python train.py --n_layer=12 --experts_per_token=6 --normalize_top_k=false --init_std_router=0.0321 --vocab_size=16384 --lr=0.00681 --beta1=0.95 --dataset="wikipedia_en"
Below are experts of layer 9 (counted from 0) of a mixture-of-experts language model. Rows are named gate (a neuron's input weights, with its number), up (a neuron's input weights, with its number) and show model dimensions 0-191. Each number is 200 + 40 x the weight over its row's rms, rounded and kept within 0 to 999.
Before each expert's rows: "comes after" lists some tokens at least twice as common just before its tokens as in all text. This comes from a sample of Wikipedia text that the model never trained on. Tokens count by the router's weight.

# expert 11
comes after: " |", ".", "\n", ")", "==", "|"
gate8,207,146,168,129,189,233,270,178,186,206,127,222,151,160,174,158,238,203,199,186,141,229,269,232,239,228,102,242,191,202,306,264,244,203,129,234,192,174,181,248,158,149,217,196,195,258,258,118,247,215,208,169,167,197,223,209,173,185,135,206,239,183,187,178,144,169,234,226,186,116,232,144,153,210,208,227,153,197,203,135,235,152,188,255,218,200,223,201,180,141,217,168,209,194,217,182,189,200,137,224,232,206,177,188,154,217,181,157,161,229,169,159,212,216,222,145,201,152,219,151,232,199,168,203,129,270,172,171,248,234,229,118,202,156,186,240,256,197,212,253,274,173,149,191,188,225,175,178,172,262,249,158,254,246,181,209,303,204,225,205,229,150,172,120,229,216,220,147,193,225,192,242,212,218,268,203,204,220,215,252,203,196,268,292,228,199,186,97,209,272,213,261
up8,196,247,199,226,199,225,165,241,220,196,209,224,137,192,215,193,211,155,216,163,186,186,132,164,115,231,241,179,126,184,155,173,213,255,258,196,237,173,257,201,251,180,192,220,202,224,191,239,193,259,287,148,236,253,181,192,247,219,214,209,136,226,184,234,296,263,185,168,214,270,200,256,192,256,275,207,227,157,174,288,203,213,225,128,214,248,190,132,254,262,294,198,165,159,177,176,202,176,147,226,107,258,242,140,194,209,175,227,228,166,311,176,238,256,183,173,166,230,233,208,228,192,199,169,271,150,214,212,125,198,157,217,222,160,146,227,150,234,206,162,188,222,183,221,191,168,155,125,230,138,188,271,201,208,201,156,146,195,124,212,187,292,209,183,204,205,218,222,156,169,169,211,186,200,163,216,239,180,207,192,153,111,170,153,237,220,209,180,164,270,169,181
gate9,195,165,202,220,267,182,203,110,163,209,203,234,195,233,286,134,188,197,202,210,206,175,236,129,193,213,229,252,217,176,227,204,173,221,202,229,192,239,214,300,246,290,141,247,144,214,205,193,184,147,191,198,142,209,203,190,195,208,213,174,257,165,263,235,176,140,100,226,259,231,171,223,147,247,177,156,209,243,186,133,169,190,158,190,196,207,173,184,150,167,199,199,180,245,246,231,212,154,265,176,172,226,143,210,192,218,149,208,180,253,221,175,206,172,211,263,162,171,160,260,321,188,230,178,218,293,208,181,220,231,151,217,239,212,211,186,208,246,188,231,206,172,252,209,240,178,194,258,210,107,213,184,237,248,169,212,200,256,237,211,162,147,146,261,169,188,156,200,102,188,177,214,171,158,113,134,227,131,216,200,252,164,159,194,137,249,289,192,258,159,196,155
up9,201,210,216,223,212,185,193,204,247,247,160,195,170,206,160,226,198,284,165,177,228,165,180,211,194,193,131,107,209,172,205,263,233,152,242,155,254,212,103,251,242,139,175,216,186,229,279,199,228,186,208,206,240,197,294,224,203,257,246,185,196,184,188,76,184,229,186,176,286,220,139,248,228,189,178,175,190,189,133,172,205,257,174,185,231,293,203,277,203,229,180,261,171,195,225,184,169,147,170,216,182,186,169,194,201,189,245,213,250,172,217,189,266,235,199,214,124,230,123,156,228,217,224,176,195,297,194,211,208,176,137,182,257,227,247,222,164,204,263,223,193,162,197,225,222,262,171,171,190,143,198,228,174,135,206,240,264,260,178,189,201,190,115,199,154,155,171,171,140,214,189,215,237,234,167,162,212,130,224,187,267,223,230,246,153,198,310,185,230,183,256,139
gate10,277,215,229,292,197,205,230,168,151,178,228,185,179,104,216,207,187,154,180,126,158,219,208,127,206,219,196,180,256,170,274,205,198,167,133,151,200,218,223,197,201,224,204,137,165,234,137,143,197,259,188,187,261,197,231,197,182,114,159,263,157,219,152,219,222,218,190,173,180,251,153,197,193,228,159,220,216,256,161,179,259,208,172,190,144,234,234,192,230,168,318,156,121,196,268,226,243,223,183,138,182,242,146,280,189,240,262,207,272,237,207,251,216,162,219,212,218,219,257,186,177,234,220,236,194,163,202,171,237,177,238,234,195,230,207,142,219,200,198,159,173,235,227,304,147,167,261,167,168,183,230,197,260,239,171,130,182,145,208,218,219,234,179,285,141,202,260,177,165,227,222,210,224,244,210,220,226,153,237,128,188,193,171,133,186,223,149,283,174,170,155,185
up10,210,221,271,199,193,232,217,245,161,207,168,188,195,163,244,146,177,204,166,216,122,175,136,192,112,133,177,185,239,217,166,189,169,228,161,175,263,214,205,226,190,193,255,257,177,222,149,165,245,310,280,205,216,172,212,242,200,186,198,168,231,234,202,258,224,204,193,224,167,248,177,210,226,164,247,198,211,233,180,227,134,248,142,206,188,244,245,136,228,202,157,171,203,158,245,178,190,251,109,111,171,164,173,192,223,228,241,117,225,243,167,148,231,212,178,115,185,258,173,237,240,232,217,175,199,138,153,185,229,177,195,235,223,197,196,142,156,235,210,180,186,197,259,242,166,218,265,196,208,228,172,169,217,247,190,193,112,208,144,118,233,161,275,304,209,197,153,199,226,167,195,164,229,174,197,247,257,289,218,219,195,251,148,282,202,190,195,143,260,211,220,122
gate11,208,218,129,258,187,122,155,195,170,135,196,169,217,190,198,301,231,207,212,188,173,216,219,128,177,284,272,160,239,161,240,190,208,205,202,259,173,233,197,287,220,277,142,257,256,163,237,181,228,277,150,190,162,181,227,273,164,163,240,166,164,225,145,208,219,155,164,147,226,245,270,190,190,186,146,141,191,199,237,181,201,105,160,257,178,187,188,204,257,248,147,214,193,210,169,208,246,263,194,128,166,197,168,249,227,232,214,210,133,245,181,159,128,205,157,160,196,233,199,180,263,167,165,168,161,121,232,185,269,226,172,183,196,251,251,215,222,203,201,144,181,203,159,238,260,261,209,193,185,222,199,223,209,227,128,130,220,195,207,244,146,111,151,209,155,165,165,257,216,270,189,206,191,170,211,198,180,267,214,229,216,228,195,167,178,243,200,231,203,137,255,180
up11,204,215,199,152,201,190,200,233,247,248,252,175,195,187,237,265,218,211,203,244,327,163,164,311,218,191,132,194,191,184,166,248,228,192,110,149,233,186,183,126,154,128,251,135,234,203,201,206,137,212,208,173,275,164,304,156,228,196,181,245,182,178,276,227,165,231,201,175,200,171,172,237,190,193,289,203,182,185,128,167,208,239,212,152,234,235,251,175,177,203,142,177,193,214,165,172,213,227,207,264,195,268,174,196,220,68,217,179,184,173,222,191,262,248,174,252,201,194,122,237,163,160,210,235,254,241,210,191,126,184,236,202,169,240,170,152,167,209,206,183,226,210,189,213,164,238,260,110,223,215,166,235,160,164,295,199,234,202,244,179,244,218,183,154,251,176,187,203,196,184,249,221,153,234,190,211,209,146,150,253,162,257,207,184,191,238,195,188,161,213,168,265
gate12,313,226,139,181,213,235,236,204,176,224,210,178,196,137,176,194,251,192,123,244,242,136,121,228,168,87,200,192,224,176,159,144,181,242,200,169,174,247,281,252,233,164,190,136,171,216,219,190,172,270,235,248,210,133,196,209,280,212,211,242,134,185,215,231,197,198,168,216,259,164,231,133,199,240,189,215,175,193,194,179,218,150,252,201,160,266,211,203,228,114,142,209,188,191,106,217,193,159,272,153,164,211,229,241,145,220,256,204,203,196,176,239,227,218,229,260,245,204,209,236,248,170,146,170,239,180,180,235,169,180,177,268,216,202,205,182,180,240,223,198,197,172,143,183,206,186,142,194,240,273,240,184,243,175,234,211,214,219,132,193,202,207,98,260,160,253,218,126,257,203,126,232,153,170,270,228,237,198,161,170,196,137,224,248,206,232,143,231,144,190,211,217
up12,225,182,238,194,280,144,224,193,229,210,222,270,127,127,157,157,170,217,180,197,168,173,135,176,196,141,172,302,225,232,173,177,150,200,168,134,158,227,200,176,247,166,234,165,186,141,205,187,190,159,132,204,218,187,161,218,165,208,145,255,207,207,226,200,139,250,233,213,223,233,234,143,163,122,175,242,200,221,244,169,194,216,268,134,223,118,174,255,185,172,172,256,214,217,196,235,229,194,211,235,185,208,197,194,224,207,291,227,213,167,243,256,249,227,261,185,214,172,208,198,154,218,190,217,228,148,189,202,216,128,260,240,201,220,240,237,201,138,266,189,223,199,222,154,255,227,162,232,188,221,148,220,213,208,168,264,176,168,160,237,265,266,210,161,181,105,252,275,223,216,251,119,239,227,255,261,209,139,186,179,218,206,223,214,268,295,203,146,212,227,115,155

# expert 22
comes after: " |", "|", " in", ";", ":", "\""
gate4,231,281,168,125,270,227,130,250,201,249,147,240,125,275,233,191,172,213,224,149,199,186,204,185,195,203,201,168,154,168,205,233,236,203,180,150,202,110,171,230,240,153,233,149,176,186,137,162,243,258,164,219,216,224,199,185,152,127,164,237,198,176,224,246,212,188,159,143,198,202,278,166,203,182,292,205,184,229,236,235,175,127,228,212,152,264,201,132,247,292,253,238,147,197,114,206,235,148,208,192,262,212,234,154,161,262,213,216,199,148,284,132,140,224,283,151,224,173,191,167,213,198,237,249,203,166,214,226,195,203,196,194,214,206,222,194,206,193,158,204,168,220,209,190,180,202,130,162,167,194,197,162,166,217,171,252,222,205,176,243,233,265,197,209,182,211,166,97,150,261,169,175,201,147,215,148,193,212,160,237,120,217,247,231,242,230,252,250,201,256,179,254
up4,156,174,210,217,213,200,220,164,254,88,226,175,227,140,136,283,229,268,180,135,194,164,177,248,237,183,215,179,223,204,182,196,239,215,212,220,164,236,206,161,122,229,177,247,297,209,256,185,217,135,241,209,211,195,196,191,253,242,192,138,205,271,206,176,198,222,217,207,225,218,120,217,177,128,171,255,210,182,211,155,183,309,165,175,239,199,188,289,151,150,186,222,263,246,280,210,151,222,205,210,160,207,167,199,206,142,242,247,181,204,185,212,236,184,177,200,210,212,171,209,171,170,186,195,213,162,167,143,187,128,167,185,109,201,172,233,144,262,225,177,236,140,186,187,240,221,288,216,181,200,222,198,169,172,198,209,179,188,159,155,155,187,258,170,243,209,235,255,201,156,156,199,232,149,169,260,245,283,193,162,318,151,202,181,131,178,239,168,171,130,219,155
gate5,252,212,109,125,248,181,217,107,221,155,168,194,164,235,165,203,184,149,178,154,227,159,261,136,184,248,193,170,270,243,219,162,145,207,138,193,171,187,240,226,184,186,260,167,166,174,146,226,186,191,186,229,223,162,241,150,220,211,206,191,229,173,181,159,241,280,220,174,200,271,234,187,169,244,277,204,225,240,219,184,225,211,202,180,152,218,226,219,133,248,199,295,154,220,118,156,240,231,221,139,207,171,151,275,170,191,228,226,193,231,206,281,102,171,164,195,204,254,217,298,138,260,158,181,198,200,170,290,202,253,226,190,212,168,247,225,267,211,196,217,182,196,217,191,190,184,258,201,121,222,191,137,246,237,150,229,199,134,280,217,224,133,221,245,177,183,257,209,188,180,221,180,89,199,229,190,209,209,205,207,149,264,221,209,214,245,227,196,191,175,184,175
up5,192,191,222,172,237,228,191,253,181,228,206,204,212,170,183,251,189,196,169,295,226,153,267,231,142,257,179,232,197,203,213,253,184,232,231,155,163,165,115,241,145,186,201,202,250,199,206,219,216,148,130,220,205,223,180,183,121,218,185,150,210,231,156,199,173,208,194,162,227,277,192,152,253,260,271,162,193,188,136,232,217,187,182,205,259,257,220,172,242,80,257,178,235,272,295,144,275,210,157,177,212,152,181,188,161,225,235,169,180,213,226,171,221,196,124,194,265,206,181,177,179,123,196,206,159,209,186,181,213,139,237,159,214,192,284,172,229,177,191,183,184,232,151,158,166,160,219,219,206,156,259,193,135,180,257,213,202,270,234,193,158,195,150,171,224,191,159,232,199,217,268,116,228,219,208,225,147,188,216,193,237,229,189,272,98,240,76,228,195,190,171,227
gate6,126,199,227,150,286,209,242,206,180,189,180,221,138,237,235,158,281,128,136,227,202,227,126,251,137,149,201,187,194,186,237,223,147,217,107,178,214,193,274,199,192,230,192,243,235,164,208,279,233,208,209,173,274,219,166,180,173,198,208,154,240,261,181,270,174,153,146,260,237,152,161,236,183,155,116,162,250,208,185,235,88,291,207,214,243,295,231,159,161,252,192,213,207,156,215,226,203,170,221,200,215,193,220,206,207,208,210,165,207,192,212,173,148,125,213,162,195,126,185,221,196,267,172,239,212,175,251,195,284,242,270,184,251,217,142,188,243,221,220,198,205,167,190,177,191,121,240,220,230,225,215,252,199,202,147,190,171,171,209,239,138,187,240,232,200,173,157,146,232,184,253,216,174,207,182,138,244,235,224,280,160,176,199,253,277,232,191,182,193,226,165,205
up6,230,154,194,221,184,187,155,146,231,133,250,154,171,142,209,233,174,249,323,201,171,169,219,236,231,194,153,193,140,187,88,187,218,151,265,258,241,235,128,220,236,227,219,135,136,213,228,198,198,227,159,209,181,187,302,181,232,188,203,273,165,155,252,166,227,243,292,185,191,221,259,174,176,201,185,202,145,196,177,176,215,212,224,221,218,143,171,228,263,167,212,207,202,244,205,212,184,259,118,215,271,272,198,231,171,186,220,181,168,246,198,210,194,227,166,159,213,216,198,204,187,96,195,190,179,245,174,178,130,175,158,218,176,115,237,155,184,168,100,205,194,196,211,209,259,204,213,177,199,236,131,166,223,233,254,260,201,141,198,197,190,301,149,122,227,160,209,134,183,172,214,175,195,229,203,202,187,178,196,228,247,188,247,195,117,221,234,174,134,178,171,229
gate7,157,97,141,238,206,222,215,180,134,172,237,206,190,166,223,204,220,255,230,148,262,271,189,196,213,200,162,227,202,105,178,119,252,208,300,216,207,214,201,198,204,218,103,276,270,215,164,255,174,225,250,149,100,236,214,210,209,234,241,191,132,153,263,173,144,220,180,209,256,215,258,189,175,204,161,144,117,202,219,253,235,233,207,187,197,147,241,217,208,221,230,215,190,164,146,235,188,193,228,244,184,207,244,182,221,257,144,220,199,239,209,159,188,112,227,215,109,184,151,181,140,252,170,158,224,252,156,203,200,219,128,221,152,178,170,149,172,220,278,182,189,201,204,153,199,193,204,204,199,158,183,175,149,204,231,204,188,166,243,174,202,274,193,208,188,172,203,167,201,213,264,233,141,204,214,203,268,281,195,126,151,195,218,196,248,207,162,137,207,258,257,230
up7,222,217,264,224,282,149,212,188,272,205,151,202,197,199,188,248,178,160,238,258,192,178,199,226,167,204,261,260,177,278,126,151,148,215,88,215,267,164,214,233,174,188,271,154,156,227,231,225,252,151,209,263,258,222,176,107,206,165,158,167,226,202,189,205,248,224,277,219,158,195,142,177,189,223,221,211,233,190,173,153,181,161,179,220,208,224,164,180,190,191,174,179,246,146,213,134,234,199,140,192,187,230,156,183,175,154,211,237,188,160,219,283,177,188,175,224,200,165,262,187,176,206,236,267,127,210,190,210,188,201,230,186,241,157,201,156,214,186,163,193,207,236,249,160,298,235,209,199,164,159,173,183,298,210,182,175,165,213,173,233,252,184,207,158,203,196,197,299,237,116,187,134,264,160,214,184,143,141,202,308,191,223,253,217,157,241,267,185,176,160,178,146
gate8,161,249,213,153,263,139,312,226,253,149,160,168,209,270,249,146,257,177,198,139,115,256,160,226,267,180,207,157,145,171,174,167,162,193,246,228,242,214,191,177,186,198,153,203,188,221,228,235,217,225,252,275,140,139,192,244,245,268,223,198,186,141,162,206,185,209,231,158,194,222,190,214,211,199,221,200,261,151,224,150,210,132,187,139,201,242,201,241,153,188,188,192,219,219,184,246,149,158,193,183,216,253,209,193,214,233,251,286,151,193,218,215,121,188,280,157,167,153,188,154,129,188,203,208,170,175,228,194,260,255,201,234,245,219,167,230,170,186,208,227,164,182,139,214,221,260,194,222,175,133,198,223,227,144,145,181,175,166,141,192,206,219,215,224,201,224,220,243,261,302,182,167,260,145,208,222,205,183,175,167,225,131,204,235,200,265,251,158,241,288,119,144
up8,208,185,151,116,161,222,150,211,215,151,233,84,234,240,215,137,184,195,199,194,220,150,166,231,300,199,128,206,152,288,213,201,211,202,173,212,215,252,160,241,182,189,177,205,212,118,241,194,178,242,188,163,272,195,217,211,215,173,180,181,228,239,173,123,220,237,180,215,169,170,220,245,178,156,166,189,74,197,181,227,216,236,170,266,147,167,168,199,225,180,241,195,220,207,214,218,191,248,222,220,199,135,203,223,243,169,200,143,169,306,229,311,128,248,147,210,186,262,121,231,249,196,166,127,192,190,197,159,243,219,185,165,213,178,239,141,197,158,148,267,172,176,181,287,211,210,263,205,160,217,234,235,200,235,186,252,243,167,206,236,241,183,177,168,196,248,219,146,225,119,261,186,201,213,194,225,177,245,170,213,170,249,211,271,202,182,225,132,186,215,195,252

# expert 4
comes after: " |", " ", "0", "9", "1", "2"
gate4,151,171,197,169,210,153,164,155,202,153,191,230,171,193,246,251,250,207,229,181,110,211,256,230,182,180,194,172,161,181,240,173,214,215,275,213,155,176,187,257,212,189,174,276,183,165,211,233,217,159,208,213,224,253,148,230,202,203,176,232,183,176,251,208,199,154,211,166,227,216,186,213,228,260,284,121,190,217,210,208,183,183,121,204,183,149,120,175,176,187,164,138,240,171,225,239,197,189,162,310,194,176,179,257,240,157,171,211,207,208,189,227,224,111,197,239,268,211,216,264,254,217,158,162,236,238,231,142,133,222,215,218,250,232,222,157,198,238,170,96,127,212,148,221,181,208,154,208,131,216,260,207,252,164,233,217,249,202,158,216,164,175,129,209,219,205,160,206,276,135,128,208,303,246,206,189,205,99,171,166,266,184,253,213,169,273,254,181,237,212,187,151
up4,164,241,141,227,138,251,215,173,263,222,180,228,246,218,176,180,178,188,205,207,212,214,166,273,273,222,151,166,113,182,186,204,134,172,282,223,189,128,208,190,202,149,199,148,226,205,245,208,165,187,242,145,261,162,156,118,198,199,169,181,206,254,235,169,216,181,250,195,220,171,193,279,160,119,168,127,195,205,170,243,190,305,203,271,204,253,244,256,265,189,124,240,236,187,200,130,182,225,150,188,171,281,269,104,183,247,222,111,168,226,200,185,152,211,164,218,175,258,280,201,220,175,202,228,184,161,209,229,221,268,195,224,167,234,184,208,209,180,173,201,143,188,176,166,263,249,211,195,201,197,171,196,183,200,241,232,187,156,281,262,266,223,168,233,211,231,210,194,211,177,242,208,294,215,93,163,188,213,186,188,220,203,208,158,218,180,179,162,161,186,231,232
gate5,150,258,172,245,154,181,172,232,136,193,295,232,181,176,200,206,224,158,166,166,170,157,225,117,157,262,214,167,193,228,248,234,254,185,187,168,255,174,242,147,274,138,197,161,176,243,188,169,138,260,189,203,165,160,185,199,210,187,221,135,262,205,193,158,172,175,156,247,150,261,178,169,249,245,240,108,213,272,177,264,185,228,205,214,152,201,236,223,125,248,193,233,188,163,171,76,305,164,180,229,212,219,179,197,170,275,177,189,216,223,178,118,173,172,262,229,159,158,265,214,229,196,226,241,167,224,170,243,180,206,208,239,240,231,182,156,273,151,201,228,198,145,170,234,217,229,235,233,258,217,159,206,186,187,194,141,237,234,206,222,257,220,208,248,181,153,235,267,187,188,252,231,187,230,211,233,204,231,289,214,255,205,250,211,198,224,150,199,118,207,236,229
up5,276,201,195,158,220,234,199,182,229,220,213,227,222,190,274,139,203,192,207,216,201,155,200,313,200,163,187,230,174,181,138,234,267,286,266,182,102,212,206,208,152,203,182,246,207,181,185,293,272,141,212,202,219,213,256,225,288,232,223,233,185,214,189,249,92,229,250,174,135,206,200,250,161,202,169,205,209,136,250,175,188,219,218,227,200,200,188,165,301,208,256,158,216,199,156,242,137,196,191,167,171,168,261,211,216,126,192,210,165,204,199,179,176,181,182,195,194,186,167,185,197,162,185,197,276,256,205,197,215,186,217,85,178,160,140,221,184,194,241,185,243,278,208,231,164,167,168,184,248,228,218,227,190,237,191,245,111,199,163,161,96,188,206,142,168,171,161,120,146,202,179,151,197,232,183,203,208,168,146,195,194,240,194,132,208,143,201,210,277,178,196,134
gate6,185,140,258,191,172,133,113,234,226,220,151,231,217,213,144,150,189,170,155,177,234,221,237,206,293,237,189,132,163,222,161,168,216,265,171,191,182,231,192,117,185,193,259,217,100,166,199,227,168,160,191,193,208,230,179,199,212,193,176,176,219,132,283,217,143,157,180,161,142,203,268,224,198,198,238,196,191,192,196,198,146,217,32,238,327,279,206,257,211,193,150,182,237,199,228,186,207,174,191,170,212,235,238,149,214,207,244,243,194,198,149,195,167,204,217,217,176,220,191,186,207,221,179,191,284,186,254,192,198,238,232,195,262,157,244,279,128,180,208,155,243,255,174,107,225,228,219,288,197,153,201,166,211,162,207,207,190,232,207,289,240,232,154,255,202,205,175,237,223,189,199,247,207,197,183,159,155,187,228,120,177,202,193,182,227,149,206,200,194,194,193,153
up6,164,245,216,218,285,232,250,136,252,225,189,211,160,134,275,291,251,209,236,212,126,134,152,197,159,206,163,176,245,200,222,296,259,128,177,232,193,164,194,215,195,174,186,148,258,203,206,173,202,194,235,235,191,165,280,150,213,195,169,200,164,293,178,198,208,244,224,217,203,228,154,201,291,183,163,170,213,216,208,184,203,220,250,142,163,123,182,143,179,255,203,235,163,193,163,201,188,204,171,254,204,129,157,279,208,184,191,165,209,146,248,155,197,215,152,176,236,210,184,247,198,199,254,181,142,268,141,248,173,197,235,285,199,194,168,145,238,223,232,204,239,109,230,257,194,175,146,151,172,210,228,198,263,226,219,218,270,201,193,154,234,199,260,141,172,162,235,149,204,200,226,185,160,215,163,208,280,194,190,265,205,204,255,173,150,207,295,184,194,162,185,230
gate7,141,183,178,238,181,234,157,211,222,130,183,215,236,202,209,232,190,221,185,222,95,160,231,215,176,246,191,189,226,282,289,197,142,181,234,193,185,228,237,157,188,221,174,162,244,207,87,216,242,186,177,189,162,200,268,142,197,166,219,278,197,211,167,195,249,133,205,157,257,163,205,196,246,242,226,215,136,158,207,267,175,189,170,226,196,176,284,242,262,235,162,189,269,143,172,171,184,202,208,195,239,217,240,226,164,138,209,170,212,175,224,216,170,243,173,82,301,208,215,162,244,179,200,244,176,169,252,160,144,289,235,242,197,161,209,159,263,248,248,152,167,257,215,153,198,215,229,172,214,254,201,219,199,232,238,174,231,124,180,138,194,252,145,182,155,190,220,163,208,207,184,156,201,169,261,188,171,235,176,199,223,242,111,166,189,108,178,246,192,254,203,220
up7,166,237,80,254,160,252,175,237,219,165,207,250,195,197,244,174,175,218,211,170,155,199,221,230,190,213,243,240,187,278,252,165,194,222,192,230,174,185,201,144,102,199,170,183,156,247,162,216,176,241,201,161,133,205,257,228,175,212,204,268,222,268,191,207,292,171,192,140,256,176,198,240,199,185,257,180,248,159,108,200,208,177,206,204,186,183,187,298,208,198,159,197,234,190,203,178,181,211,231,223,177,210,199,200,137,234,214,272,188,158,264,209,115,205,185,154,186,200,187,146,226,174,239,251,249,169,203,168,189,224,224,218,239,163,181,206,254,263,227,187,228,275,289,159,157,154,228,186,215,222,156,261,149,135,205,208,250,89,173,181,199,250,147,197,122,213,184,156,215,284,238,175,182,181,255,197,89,206,186,150,200,264,193,140,203,149,175,211,161,210,227,173
gate8,317,154,249,259,246,129,152,175,198,178,194,183,195,251,212,165,189,180,173,189,146,264,190,190,283,193,260,209,140,197,243,261,134,213,163,233,161,212,278,193,281,174,155,159,280,204,214,246,233,189,227,200,212,112,142,235,210,130,178,180,159,193,287,247,134,180,246,221,168,248,180,188,189,172,190,215,243,184,133,254,176,265,146,205,185,232,248,161,183,219,199,213,164,250,255,163,217,105,205,218,224,191,140,160,217,246,188,225,202,239,196,146,221,223,232,196,283,217,257,217,231,181,255,228,174,183,216,172,194,198,171,183,260,204,157,140,272,244,198,161,264,193,208,192,201,233,206,193,189,138,179,220,154,186,175,200,181,228,200,210,179,196,115,120,162,171,215,176,156,142,123,180,133,235,151,194,188,251,188,211,213,205,299,209,197,216,205,185,264,189,191,173
up8,154,228,179,197,210,143,153,254,176,226,184,142,235,185,199,292,254,251,222,233,233,113,228,191,233,200,205,171,166,215,174,146,249,242,223,241,235,210,260,213,191,241,322,268,200,248,221,180,248,173,192,157,177,225,236,194,169,233,243,168,196,238,177,180,235,159,216,219,178,202,193,155,127,241,261,192,217,179,155,169,264,201,172,168,234,212,163,150,222,173,160,191,219,149,204,144,166,213,162,189,259,182,223,234,176,202,214,278,148,133,214,242,205,108,167,195,191,189,185,238,204,215,129,143,192,228,199,218,201,253,189,118,248,150,227,190,88,206,236,132,269,155,199,194,318,205,274,202,242,239,230,169,120,203,207,234,196,239,210,167,193,249,200,159,200,183,168,229,205,145,143,153,231,222,212,197,180,159,135,182,219,182,191,237,246,177,214,241,157,127,272,256